Below are experts of layer 3 (counted from 0) of a mixture-of-experts language model. Rows are named router (the router's row for the expert), up (a neuron's input weights, with its number), down (a neuron's output weights, with its number) and show model dimensions 240-319. Each number is 128 + 32 x the weight over its row's rms, rounded and kept within 0 to 255. Numbers have three digits each.
Before each expert's rows: "mostly gets" lists some tokens that are sent to it at least half of the time; "comes after" lists some tokens at least twice as common just before its tokens as in all text. This comes from a sample of Wikipedia text that the model never trained on. Tokens count by the router's weight.

# expert 3
mostly gets: " Genus", " Clade", "|---|---|---|---|\n", " prop", " −", " ±"
comes after: " |", " ", ";", " |\n", "0", "1"
router:142165099126151154089134129167132120093142061085141101161159168158151106134128081134156113129111137093117102113165104073145022112096124136086129151127125130151156160093119136157139109155087158157098057175109100165101175146140143130148089120
up0:093172086115127124109157101136138132129190095060131109092133083153176110085141091162143157167121114177079089109160127122105088130095156142171077113110203159106138146121129134166092080128084160162106126189151174127104192121160108115144159144
down0:133104133176109113112138130073096102141220155125116156151080084137186131192122165138132096127113128149134092101132122128175193155171084092063155151168103107111190113166141119140125181114162128069191142119116092136088069124086078109126163148
up1:139068079147123084081119117174124115078175101077157093174169143141144152156119112155129189085138129119139084102167158188164123149097164141132111134108103149135105139116132149104147139135105153054180119116141129202102166144212175147117170111
down1:145140128096161092138098171127160083118083094144136107181170113122160090100135181088070133132175139089092195123127099114097132112181136153140101149056064163133153079137143135183137109177158133170146079124118167170137189139133132087139074173
up2:075114099083129153142117110163081080124157132072100146117201187154161117125126130086087139121104081090133107123121120161144015144150114170131161187123174136208134149067198075152152166162109180107087097105183030114144148144146179173104120148
down2:109057133156186197112113119134051111141154107154103148138108110174172106139100090142142122093067180089090115093185029155180091103172106117113097109150142176099181141071131177111097133149126139075087129144112109126140183161073088109120168152
up3:151072131117102170116039107180084117171160168164121113083184111100155171115166110169093180155144089132156139180132099135156063147108130091111149174174085172150134146155134105118135141119105134119139144106086085086130073160121160145119154075
down3:059112167124121150134139127095117122161105107192145092069118110123117119139123176125142128147071123106120146132117105113107132124091149079117139156163201173181109123083133149113062138129107138125083149124136139100127104144171141121161113122
up4:153113089124189102184125128160037114145165120147170088172170145159126114151107118161147129126054143122128104088156103101175074151132102171171117110167112146126129189129102163089104124129117127130129127128146132158117129086182110177164133159
down4:095189146161123117131192112103168094152127196110121114157116116088156152157165167125144089069110165106153148128137148078133121101085157139168114076040130122133093085147125117175146164088148155112094139074084103062144142134102115126103150096
up5:111139073105152121140127129174149129146129131078100145148158118113132169124174148083068170142176131157115130068147141119135088161079097164106087129179124118186087131134103109118176103118109167135110113167110135105162092083119131169137091129
down5:107161196071150088106161158076113139171154140105099191147097077156101114163096111149145148148108115150107081116153128116128163138198126114125106115146101099130174110219166120146090097071094110139109145152158131138054119111109128094129185122
up6:129119126125108084121112138158143135144124108118069127126172122154155174063124120144167071118061174142172138142066132153089088134115132147143178183058208169154147144126165112081116112106176125166134078138213113123135124139192143146181161164
down6:216137088136120093179139103083095140040230077108141133110109143089125126147132128148104084063174063107135127107131143137165111145062130143132151154095109084119093094122119082116142121152137149150214115146139128241182194147164111144110110105

# expert 5
mostly gets: " During", "During", " His", " It", " Despite", " According"
comes after: ",", ":", ".", " (", ".\n\n", "201"
router:102196082088129167092106095172117116103136106088127098147167147121159079137103094121109093111131097060118113112172106097124000100114112147091171138178107123174129159105154139159189169167096152099108087164122088161107151159136185189113091177
up0:135151098093094162113123094175111090112150110051110124110213150107149122125131119090110134122090089105127116078160110096131007135104138142118152179146146143161148163087169112147161159181097163166100111160104099144105132111131180177114098174
down0:126147088093104162088077152161134083069141081101126115151120130144139097121117075098156113129064070070095075074139146123166097139144069153154149154118164099150096135100138071143097115154116140174174087190190112167109176151113163179167089154
up1:134148073103088156094114092183080085121168067071086112131210108131150112129133125108120107144096127136102089078143130095130020085109120128106172175153140130176144135086172101183168152154096186171146132147141088155121163120142176179118143159
down1:102130107083134156119112117123107117099128060093146127172094060110177067114069149110168146117088090077145109125122097132098110090084088187153159164139125091156105114089197080124147151092115125159122046142115081110149151140136138153131081147
up2:113143088119106162104119112171104091110167089059099131144177112102162111124131100095113121139103138111110112086151096106135014098143124153102148164158128132184134165096169097194178155152080193151113126134125090141114158132132192197080115163
down2:127169096111140155125067111149111106084183113094131112122121102087146077116087115118167130092101097107120116095135150137092124103125074137169152147139114136157118132066155102135096109078141109141160078131152074119113185166133154171146107127
up3:135190114153090121111128151137078076096122150135132137151114159128116083109156127149174125085108136091149127147153109123125144116083154102105099184120085164157128123135103125130118116141149131153120103117122104137119135139115179198135165083
down3:087092115093145099163140120098160141142098162110099153130137106105128039097136151104102124143145101097115096096147096161111080063162079111093128141160168091128129126089127097180161174134111153121135170155137119155101184127145127127128089136
up4:098115066157090062128162129140115127094191097056091163132130154129150085099106102121159110141155118100116099151168114165078122118172157163153131164096193177154128132156155141122183106136069134114145117122107091115098171100191126155091143148
down4:086150148106063166175088191112122115065118134117149155169153122130193219095122129117079166130175213166092101184095050122221154115105111132086153151172139102136138142158104112150142133060124112113109177153137161137150163169160166108132128153
up5:116163095135099141110125094167086097109158098057091113140192113140150093112138135107140143135139107108101109110146095109136005096123128150118165174136137135196137147090171131172161139157097186146123095135126083155122161116157181169097093152
down5:136154105115153165101142138110108071124189090091092143143137052139118103147084111073183154084109099093155122079119110083084107113117131153149170195106157128115154093103120102146112180127126149130135072112134061147136140178142153162129068146
up6:136161106101115165112109105201086089093163097053091114121197117134141110109127099095128139124092119113114099071157090093122024115139124141096173167146144137170148152076172115180155153188099184140129116161123096136122146119138162171105103177
down6:105131108107111146169097129138135086075118090098122109128154100149166051098092098114154111131093112116146097097141126104118085095078078157155142138129126099162124129075173096133125142131111146167131095161157069144128156129151147173119085122

# expert 0
mostly gets: " works", " par", "/A", " Angeles", " While", " Oxford"
comes after: " to", " of", "–", " and", " for", " on"
router:111173103121140133103113091156130096118172117088126098173132158124168071183136095129128103125108100019100111125187122088120008125127144129054182125175106144158126136112159147184170177151131158114111110154135093131091149135147172156118108148
up0:121136069133184117100054121161158094157099169143103113102175096113158170082177144114145164145127099125113100068111159112088059130115138167111144155163146181167084127108143067137216187134143172118115100112104109120109111122137177159124152122
down0:136117134105122151204143144132154138136198118111168208154089175182160140103111120111104166097143028118115105096170154179143187132089143110139061126128168145132145117127132061126127117068116125103124171184153124212151130110110105138103124123
up1:170142154147127114054169092125153107186207089139087145187088129095115080098133073098118113111151086120115112139160059120124117103146150125128199122108142144155169115156126120167114122101120189035109149132139102124129167123146118120108093141
down1:111133166197114142150094137077133152172111169130193104181122122155083144149190113114140191082103154116105149082121146108112161108151111099145085096132109146117107099151141164110146202133127103130120103139093171104161121114153075123115160145
up2:152109118139205136177109125090126136167185073106134131151185196132108141111153087107139154145070122128131081097136147178156077161141142152102158089134065122181188086090151118108130146153099147108177156125109122144154117116128179138146110132
down2:159155126154156142117148106143146108078160109121054136171129126114143157105122188171101101040153130099126130132072127083161131073074183164191115077128092160077076140136139131128093143134180113132081121125148150103150086075140161141160102074
up3:146096095142157115124098097137109076195186093069110086128139145123150148091156171115161129080133154141114122131164116166126038116061112194080167131101115176099105105117142110121108172144154164116090104178132121143047120094146118194132079137
down3:157167072144132069163053145126156111041138182071136188130167132131125154130131089119121134175119175136177148133126194156069159163129111130189100128069162110140141111155129138123132150108166123164108136159126176133118167150156154140092184112
up4:144111168126137120133081105133117175169146114129158065114124109133154104122129078127119107138077124104099123113131127164142095139166117109071130085206110109211120126163126101185112125098156140179166167097202119156169164184108109098108109140
down4:162141086137104094159134121152076131155092143156125129123051129118083156130129166134072132146126115201113145121061090176122128101179090076114125162128119156112134183145077143088110126112147113142079172113105077072191098100090151144160180110
up5:117141090069164089126100111112114066122146140142171110161109132054133093081126080129156170129073145038117115143128144129149107133110137147147088217118106130153151198109128121181149123170145133126136125162174130134069085151212112172145058165
down5:125097145188125135201073097116104135105123161120143095111131117213119064124120113180090083121109195108058187168114094072132184163152153102144156066110133123109140170188139140181160130114180135100121151136085146161095139058118093077074144165
up6:122161096088108151109108123129116100101156107074142102148178147110148135116109079147125116129090119141155086073136090100135026118127124163096145159122101147170140153054138113151173141146108163131122128135155104156109115144146172174129111156
down6:108142168121120147110179091122128163091154130113082104188138195110107087105123119137128103112100103107134084177136126143174064077142094136097167153166117153139134111124135095156106191143089127145136124087125094105134155127141148200154098130

# expert 4
mostly gets: "See", "born", "′", " Animalia", "%)", "There"
comes after: "|", " M", "\n", " (", "M", " \""
router:089137068128096104117111092112081096119143088111157150115178127123134097104120126158126124190112108144106139113183124123138056155118071141127188126115133132127127132007119097151140052182102174170102149124119116109141142101184137166150063170
up0:133147126123145134128081132072143129083163129085135082154151074099106122137137081147107086107122073040080139162165198166136117062114058113094172158151091092181134127066156092065122139152074130194197109114138088090129110123126146161155147074
down0:145164113116173123089072071109116161137117086158130149127170144175145164173140101109113150140154102131120103121106093092062111148099152159096096125067114145132044135106110171151100083152148179126106134099165170166184133109122080146196155100
up1:100139126119136120144102096172073123088135106101086099103119103116125121155109153048131104148176112109098074141149138128118104095141137114153139125108139166139120114158135116156096146100120208162170134219164111167123125164098111149138102162
down1:105115136099115112149133150190083123122134118166172133094117134146086151151153117118086144168235104172131128111172102100125143127056108113170127169117119153162106172169118196157091103124073104118172067152138139093149118117080133074142116125
up2:086162121158091113114149085138158133128113074126148108079111188121193160119152038151155152150117073109110114108056114173077087114106091097120133119107152154100115128112128131161121102140116167090119154148136112102122143162115169129154150114
down2:113123136129134092175169123167156105133142146074136161144075110110099171107095187140061063171080159116123138166078109079140198188157115097131097092091087154132193113167152091171094191137146106154160121066090117162083102137120116110119164092
up3:121139094134147099148120105109137156212168140111122039099136111160134139153067178114117149152150174100137127155166143146103096164206130119135107097097102091143141137137126096163148093136133132122144150120168115125129105198188084124095071157
down3:164107139094129146148125127140155151130143143098111155115149170151158131144128091102121113153146099143135104111120136154075147081120162142075170124139124154102137087116076204140135140097128101127148109124103157124145117080030150126149165190
up4:154127126125139107126067144153187127127120122133166144114109142133088135108166135102043141108119112100109102125103113166117127106135054162108100120141122141227112112086127136124141153127053162125140096123144091146109142102128149174116157140
down4:073165116165123175149105116095134187131140118137114122116138104021105132170135139115070063121114129107073157084147105107111134184100107094101153156109113158122100128166133107176083114160095139174131166118141105130115169199126162124100192107
up5:105155119093171136135100120152132107169090163118118156152132173176136099081164161134119073129195190117089152117058112113128092114124104107182157140108109149091176166072138099185118124127100159103127081158154119160129141096179116138131093107
down5:121176139126137139082149215097110044149106099127138161161148169151084114140133176174190106096086120160100181164076163095157169092130144161106157143149134124107095159118092148114138139136147136164160086133062140111135110117105104120120096185
up6:092103176081179118053104118135195030138100140080108167111180144133126126153121061113119128146165105158122111077119112075123080178090136194165127156185211111153077128095174110110101159148130184154114148141142102121079174111094072145125101180
down6:137071105118150184100119129121120115126135100096117119097122149096167130112116131106146104080148160125186154099147126175122159165176162153089225063126109090141154142064117128146139131070157166125125158092172093117135088179155155118110101093

# expert 6
mostly gets: " band", " council", " club", " Corps", " bridge", " Assembly"
comes after: " the", " |", "200", "'s", " on", " The"
router:106181067093132152091102092182121114101146095068130106152165148127169094143110090109117092110120094068104103112159110090116000106107109141101155132175109134177131158114155137154174171164093156098118092156114078168098152157132189184114104185
up0:114162068118148173093113100183086110107175087057141120142187126123177097121119094112122150126112096107124099111153093105140002105108125153097172143134114139169142140076139101148164133166087171127129109137133079164105151124135157196105075145
down0:133167077115145124100166166175092165096157143102119131098157212174182062107098153089064139152112086061164130152142126142122124032109118137064108155135133161158108144070162130185142137140134158134120165116114099138135116134144112146085124159
up1:125143101129121134122086095105121108086177104075082090139171128126176081115106107110100132146133103135133101092093111096125016132105125149117158143149142147168133139088161127121121193203061177105128090137150061139097119128138137167116120110
down1:098133061071098184144164147162113109140194110112151121143174128112140069111119157055099146105113123105158166157150137149121135107178145152145120105135153134190148167100104094145202152172120152144144166103106112153128164119139189171090102151
up2:118065060106095123120182103200121119107106117112155090088109176102185171051135134150145072103170099173128074101105140125093123107114112175184137157148126124132095082122196144116111126069147155105179129189165096149098134135212150118176080162
down2:133080136120104119149102154146104114134182153133097125150092152113136134130146134120108092140146193137130158166093113161114194151113113152057148084151137125145076152152131046105146075145106117060164193118067118108190075130161132135104086104
up3:143143076116124153128090123169104110095149071031112090142191126144171105104135103110139120139123094111124096101166075108129030112128115133124159152155114129174172162083173123159166144182103183114133104166140101151101167145128136180115085120
down3:115172070104155180130114210169146131078150111129143164113188128158164124138113171049076161135099158089139139163139112133098072085135124138109092079165105129118165213137127134199155145121089175113075131086134129206148141134138114143116151155
up4:102154112116108143124088106154096086119141079050100105142179135132168065095118134101134142134136118128127104117141100094118000127108144158104157143163160136169139132068193129144158140190103169129131088142144064148093135148157124200127094138
down4:135160118139160181116164140156155154153114093082143159120180095083120135096106130119105175138089126139144117135213123131143073093134128143130134115119120179183162156109108139108158126111042150167148154124122102101102107091109151097107134129
up5:099175082101123151091098118161081098098162086052134098142176134126166112113145093092145121135130057113110100115143104096156038109128131137088169157142129135177175139091155123165167128175074162115135122172144067134090162152109133178116082117
down5:107208094093153090119157171199136127091140105108096147128139121148183086097114143057058186133147096074112126133094163161142113080100093144116151101181160161131147135070151109160141170153116088093107148129145079162174137170138097181100151184
up6:122105136071106207125149085144090119089134101073112029159190166117219140113136066116151190102117093105163104092106086072158011160116168171138134118136178104178143116107091051142196126158131187180148088179125080148092150161103124183115106141
down6:131172122127098162129156137127092157122111109148050168145081078147179102136102135129133148111139121194049129156144189147130178151156154110130112097124165109102113075173144120142148137135163113084108146178109162123171102077155133137115127206